Experts of a small language model: a variant of Muon for the experts, 427M tokens.
Below are experts of layer 4 (counted from 0) of a mixture-of-experts language model. Rows are named router (the router's row for the expert), gate (a neuron's input weights, with its number), up (a neuron's input weights, with its number), down (a neuron's output weights, with its number) and show model dimensions 32-63. Each number is 128 + 24 x the weight over its row's rms, rounded and kept within 0 to 255. Numbers have three digits each.
After each expert's rows: "comes after" lists some tokens at least twice as common just before its tokens as in all text. This comes from a sample of Wikipedia text that the model never trained on. Tokens count by the router's weight.

# expert 45
router:157152098125138152160141159065163151126114099126122155137118138140152130113100099094108188126135
gate0:156125098146179145154148098093136164141169117118116136119124129159115103109102127114166113101148
up0:140158127148151136193111118065142130100130141074114093118131137113116120150128104144097093151143
down0:112135134138094108172136157154133118161150104129138094145129155128117181141155093143140097108099
comes after: "=", " =", "\n\n", "See", " also", " life"

# expert 35
router:161136099134180148141134145131170165086109100118126140130128147138141125099111099090129161103184
gate0:145133111141162097100157156098147065132146088153102135119126154144121120151097160112110114144124
up0:123112130082168140110109106118126093127121115107140132151154114141161160140090113137130117124096
down0:154155096135159114152166099104122148142107152106150123088132140180149104120103122146145130112149
comes after: " 1", " 2", " 3", ".", " 4", " 6"

# expert 2
router:168115128174130124175133158123133127128107117141150190150120154145172086131117086107109118106143
gate0:143125126128111125108156134171135107154132122132121143146128213121144078121111094123102135100120
up0:113133086150111149138118130174111099125162081171094139105138125137136117141134157152152125083098
down0:140143170143102154125138172122141114166108129112135117121163160109127135108160149099132181114097
comes after: "-", "\n", " •", "\n\n", " Country", " Binomial"

# expert 29
router:129113101146132197133137144119144160117111100157157165123093137158136113097107104082101126109153
gate0:105111109127152074106135140115141131111110073121134146140136102089156165141135117123134096150145
up0:133120120123153127152089112161139160138141095147173125167154109130139132162076095089134135128130
down0:108125121184123081080112106142105148145167143148129133154155126113154125131124107135117107165124
comes after: "  ", ")", "}", "\"", "%", "a"

# expert 59
router:153119086135128136145152145113143152108069110117107139143124143134130112115127129132099152100136
gate0:121129155106147113124134104122112140105123132140121118127167094172148144130077123141154108097138
up0:180132089126105122124139176173123168153110186154122124114137156138193110132112132124178123119103
down0:117114125088102119108131160116090086088097110171153110110129115136120146182126122166140131089130
comes after: " the", "|", " |", " New", "'", ":"

# expert 10
router:149080118142152177117179160103151121083111125132111122120112103153155118094101111121138120129168
gate0:143157149071127129104165122089155100089158123166144118157131100086146146103146134119148083156102
up0:117091127162117121118137124146138125124158158139162106105125125108112122122135085108121129115146
down0:126159159124102158157137175101152107054127165121168132105127119109110093129116160148090107157091
comes after: " \"", " a", " was", " and", " (", " be"

# expert 44
router:171102096181143142165152141105135164113077125137126172152111116135158126120122102124130121103123
gate0:141102101139135153104134134131111162124158110099090178130131177106101123139104185118204149107110
up0:085103121157101071097090152155114172114137176091102107140123116136122104127124097140119070124140
down0:145093149140128132109173178121090148128125136111179123131128146126158145175142140139139147134138
comes after: " of", "s", " University", " member", " Minister", " Department"

# expert 62
router:135123109127155130123183123122158139104099121132130185136135141129147101118116113105117136091181
gate0:069123143116154134100140143154142139141105127107118147145178138159165107146095104125124129127148
up0:088073149121109124115144127123145096167133126141100159164144100116131161119117135127099111144102
down0:182147140155117145157139164160156145131132137115094111155122095156177138145098103136141165089090
comes after: ".", "–", ",", " (", "{", ":"

# expert 20
router:122120142133127176142148128130146157096124130134125157137086140150114130114120108104109132116137
gate0:139130131152143138152095091128136124084188172116151159140087124172146126166144078089148075109157
up0:114104097154109178167176089145125170149141126185115125099120092151148138131126108150126124156110
down0:130121129091103119149099165146099167118107110111129160141115168127118140122115121086109139165130
comes after: " to", " he", " also", " He", " and", " who"

# expert 54
router:156111126128136162131130156126146139099103119095145170147084138130152094100101128090111131089175
gate0:128114114192115124152107121122167119094116094119104115138132149100172173114082124184132121146123
up0:132097136148135141158138152123165107126140175134143145090130111151113068090137089133102128165137
down0:135104153129165157092085107147057157154155103122131110116117128131147157116098119115135162177109
comes after: " |", ")", "|", "=", "\"", " information"

# expert 64
router:125061127146165172126125128089145144092141106109118134121100133135143111125131110121097138136128
gate0:157152154137138150154098129120119126123108164156096147127127157104095164130131123141130145091115
up0:161082105145112153151095128124159125123090107125114150081163160107079152147104165124138140123142
down0:131138110133125151117085087121111175159125119156110094101146120113119132164146166160141109155101
comes after: " (", " \"", "\n\n", "-", ":", " by"

# expert 25
router:120107117143144139147147123112176143078094105142137140127140133141127129131115106098118129105140
gate0:188167161134163132105152135128115143117127080108172106138132124134125145162091144109139156129127
up0:124141100118088141131141128128111156144135171123124130120131164092160102154155143082086096107085
down0:109150140123169099138140093072135073124124136178160115110138119119129119125141133135121110115104
comes after: " |", " 0", "  ", ";", " 1", " 2"

# expert 76
router:113139107156113135139144153114142136130086102137149127157111116150098109113094112085110118118178
gate0:122157141156137110171152149107166140142103116125163115166140131159118093149159087121136075113165
up0:129093132163156117081108161095162133126158102073139133137141127135140116126125121135178112090086
down0:131139090157153122120141149094073109136103116133167111143122137125121112137153136166162117132110
comes after: " the", " a", "ti", " his", " this", " its"

# expert 17
router:167131087170151154149154127132159163088116058118143127151126151144124107126110122104120151093184
gate0:128150115136166122130136133108125133107114123105172114107104133126107117084146129138113160144108
up0:093127091114162103145107098109099149128126129165135129146127136099127147088108118145129131116128
down0:099167105124119166118131106128134131169113122148089140138110144112072160124157080111143157089110
comes after: ":", " 1", " |", " 3", " 2", "_"

# expert 40
router:142089105119154132133136150121148165077124129113132172170086111154135123121115104127114144098132
gate0:161120126138165119099135149141136162090139112098166123129123153177154113114078106134102095085156
up0:145112107165139125082072121155151127123134124111150143187162184087093119124122125147117128091135
down0:129152100137143144094129084121132115132109107187091154149129111090105117124157129126080147177139
comes after: " |", " (", ":", ".", ";", "N"

# expert 49
router:114119129160142175135155141127162170074112111102109149138086100127179123099111093121111109128164
gate0:138107121154102148176158138114125166104131104117117105140106121133142094070161136072152142108118
up0:149155123095135124154141102102094078120121133143132147098136133113113171146111135157139100139146
down0:175108142100135126118125138149104123154074118138120175111155135133103111147125123140112095138134
comes after: " to", " and", " he", " not", " who", "ly"

# expert 51
router:155110117161155145153159126141152148095103112139136153151097091113155114081092097128092141116137
gate0:132173136104084138120130161144094122133103114122104160175106146148186097139151115135138126125161
up0:117105111103091126131125110124065148123151115169160133107098176159171119149166111137153117148092
down0:130121125156153136086123160110105107165110105128150162129107143130147125130093146096143158093137
comes after: " =", "=", " known", " U", " Al", " as"

# expert 11
router:176117121163141127120155142133153128101112093132169128113139099140128074099101106103106145143187
gate0:121131096132162105110151165126150102122137049145123133106115097143142160126108129150118135188148
up0:113154127116152152117152114119087127168105164109100078136118124134125106122144115114137108110131
down0:137131142101144139147133083139207146157152159159143134132129118158098144125166090131099130083180
comes after: ",", ".", "s", " However", " announced", " due"

# expert 71
router:154102100151135143176110125124161141101124121160146136135118137148141107124115111084118144073129
gate0:139098119109102145154100118137180104107108160115148131075147119128121140136119126120147136156108
up0:155120151124124148153073127144135150138122139098132146143166113130161105121105091088118155148115
down0:045145096104110133124129143132159160150103144137155107118106114090125116110114145140124123118164
comes after: " It", " was", " is", " He", " he", " it"

# expert 36
router:149100093139142131160146145101122164099112113105134145165123109162119093104081108115114134106144
gate0:121115188132102097145145090107092118146142133140131129131131119133135129154124108101109139147134
up0:125137096147108137203076096124155136124133139136204122131148153145143186133115171159132104108110
down0:098118168152096119152118134121101096132112146124100109150078155144121099131127100120128099174108
comes after: " |", "|", ":", " (", ";", "N"

# expert 8
router:128090133142126120140139145099121140109107115104108142131109147141156127086119091118136168093153
gate0:085091154119096094126141136146177168110072154148135127114109185146135160119105095109154136137136
up0:132109140150123128125134137102113138159151114125160097109076163147164120121121082100127118105155
down0:099140095124135111151179120143178097094124164148135150088119095117116191165115085124103148108121
comes after: "\n", "-", "|", " non", " re", " co"

# expert 63
router:126104117149143152153142157095165139129099103136155118164114150137132102093118124106100116109136
gate0:118127160136136135130122185142166130111114118129138131146142136157154085099099104122147142132103
up0:131111175107138143124109147130084117109128106118151126142139158139121147117145105129140149107133
down0:097104139140120116131134150118116075180112122134111120150154141145129145119116086093125137131108
comes after: "  ", "%", "0", "2", "3", "1"

# expert 53
router:139121100136138147138164145113125160086114123124128114147102087158114114112097113079102123107189
gate0:089161129170137113111103110065140159141120137133082125101120138147091143168096141119115159132130
up0:106142125127148138129128116144166089131099113096107132142177075143180101148144150169173088102083
down0:112173081106145128134113120115078116104119104117113112119163111125113140162088132163106117145086
comes after: " the", " in", " United", " of", ",", " New"

# expert 55
router:136129131144172138126110136121138138109119126133124152160121165132122102121099108107109149103152
gate0:115128143146179125104165084117100129132111117128119119140087147107055122145105118128087104128132
up0:149134145164076105136135104119090171165129138090136102125117142131091080128096132117140065138091
down0:113129106154166155132149114155069138148096113124153165103114164109178165119130154120135136105127
comes after: ",", "19", "–", " 18", " (", " in"

# expert 7
router:167113100173165144132122164124136145114129110119131131145113117153128114122087101097100157117137
gate0:104129097146150095149123111142146165177120149118125131106112112102114107179108150091145152130119
up0:136151140126144164153126138094094157116152128144120125127122136140122139101136132099121148142146
down0:140135081130171102105105109132136172142156148097120130118122134116164145113128130113165118134166
comes after: " (", " in", "–", " In", " on", "In"

# expert 37
router:141146103132123122148128156092183145116113109139130140176131141129186130119109107124124110064166
gate0:135124091134130119173125125112167165116142112109084097149133150138126100117120124179157082143163
up0:133145114100091182129142108122111117152124134142093124124179148151146152092155114100148121131134
down0:130103165112145133148099159115174149104126116149136101111147135149155139158130157123108062094109
comes after: " |", "|", "-", "′", "°", "^"

# expert 73
router:139107110143161125134132146086162190110126122136131148127130137170109120081130127103098161132146
gate0:164115109138158160128105066142130132125091148122142114133160125147135176113147111158142142098101
up0:168122124138144129151123083137126141117121139168144127138108085142121114187136128127130114131121
down0:110104130158159122150128094116098138154122133156145130136123115123117136124121101133174152105140
comes after: ".", "s", "\"", ")", "=", " ="

# expert 26
router:143116133126119132150156123075143152114115116136124163167122142149169105126126124116098145129117
gate0:150147111107101099130142077141108151126149121102125134151178136139133069104092159096121127132112
up0:163150134131142155089133119137136121133098122117151097157104131133144167100145156125121179139164
down0:108156089190102104135065093097143155084097119140101111145103132115098135121133159085102156179095
comes after: "|", "-", "\n\n", "=", " (", " |"

# expert 33
router:125115104150113124123148133068157157107124105113095169133114154119140097090132116082108126134142
gate0:110146164135138128109136136179092171156079131108142144132123146135149114144136138104103149107112
up0:122078129147123145091117157071139143157112143158132143137098155070126114136131131126129153112091
down0:125085121139156115119104125169097123092170168111138116142131122155093143114159144170105074136147
comes after: "  ", "\n", "-", ")", "|", " MF"

# expert 50
router:141108107159155153149137160064125129118086121136153123125130132136111133089108109118101137113128
gate0:150133130136141086142118090109115101100120127117123159141129123177116143144191128140157150072121
up0:124143132143146117129132084177111130110094101139104125156106111095116150140150111139152179141145
down0:094124138178106133118101111126106083121123113105133090131170124149134125113162055128110105100135
comes after: " of", " in", ".", " to", " at", " for"

# expert 4
router:118140132123159155134155153117154140112116113161119133152100106127180123110111106121126171069150
gate0:124093132124116190130124107112148166162145165150139133139084126120157128140108118122140145104149
up0:128117090165143102114152086116086149092105145163114116104125145091113113137098180138114142134115
down0:122143119118162104129131158071132148134139150140167153131120120148136169120104168152118168128116
comes after: " a", ",", " and", " an", " as", " American"

# expert 75
router:170111092149127134170156137092182145121085119148130149152123155126117102090105100093123140114131
gate0:101146156120089102087143174121158132124112180152167178164153114135106057099096122128116150107175
up0:128114145121128082116094126121167163144140115132116148120096174099141159181103131141130108144110
down0:114114164149153092144136121113070092125120172121143085153156175113152148138124161171114069166148
comes after: " |", "  ", "|", "\n", "\n\n", " %"

# expert 43
router:140127123138163151151147146091145155126117121095171124163091127145142124098111107101078128100154
gate0:159175122143174127154084110121143130104124141131142146142119159064106161106129116134151128101149
up0:107085118057080122115101102107115069095148158121143144155107113150104130125079108139134131152115
down0:159118192139112135102117145145102140082147176165110140112115089129105150133068148170163121120111
comes after: " the", " a", " The", " an", " of", " his"

# expert 22
router:134129088130182140133168134120118129093111127117154133150117109150111127065111124110097138106194
gate0:123132107140138121161136123126120162136087191132169164146114151087128105118150139124108162086117
up0:107104137122132121099115123170141153150123118137141109082136119153124129123140150090107158145113
down0:125117151143109104124120133147124202147137149155124127113147109088133130093113135097132140111087
comes after: " the", ".", " The", ",", " a", " that"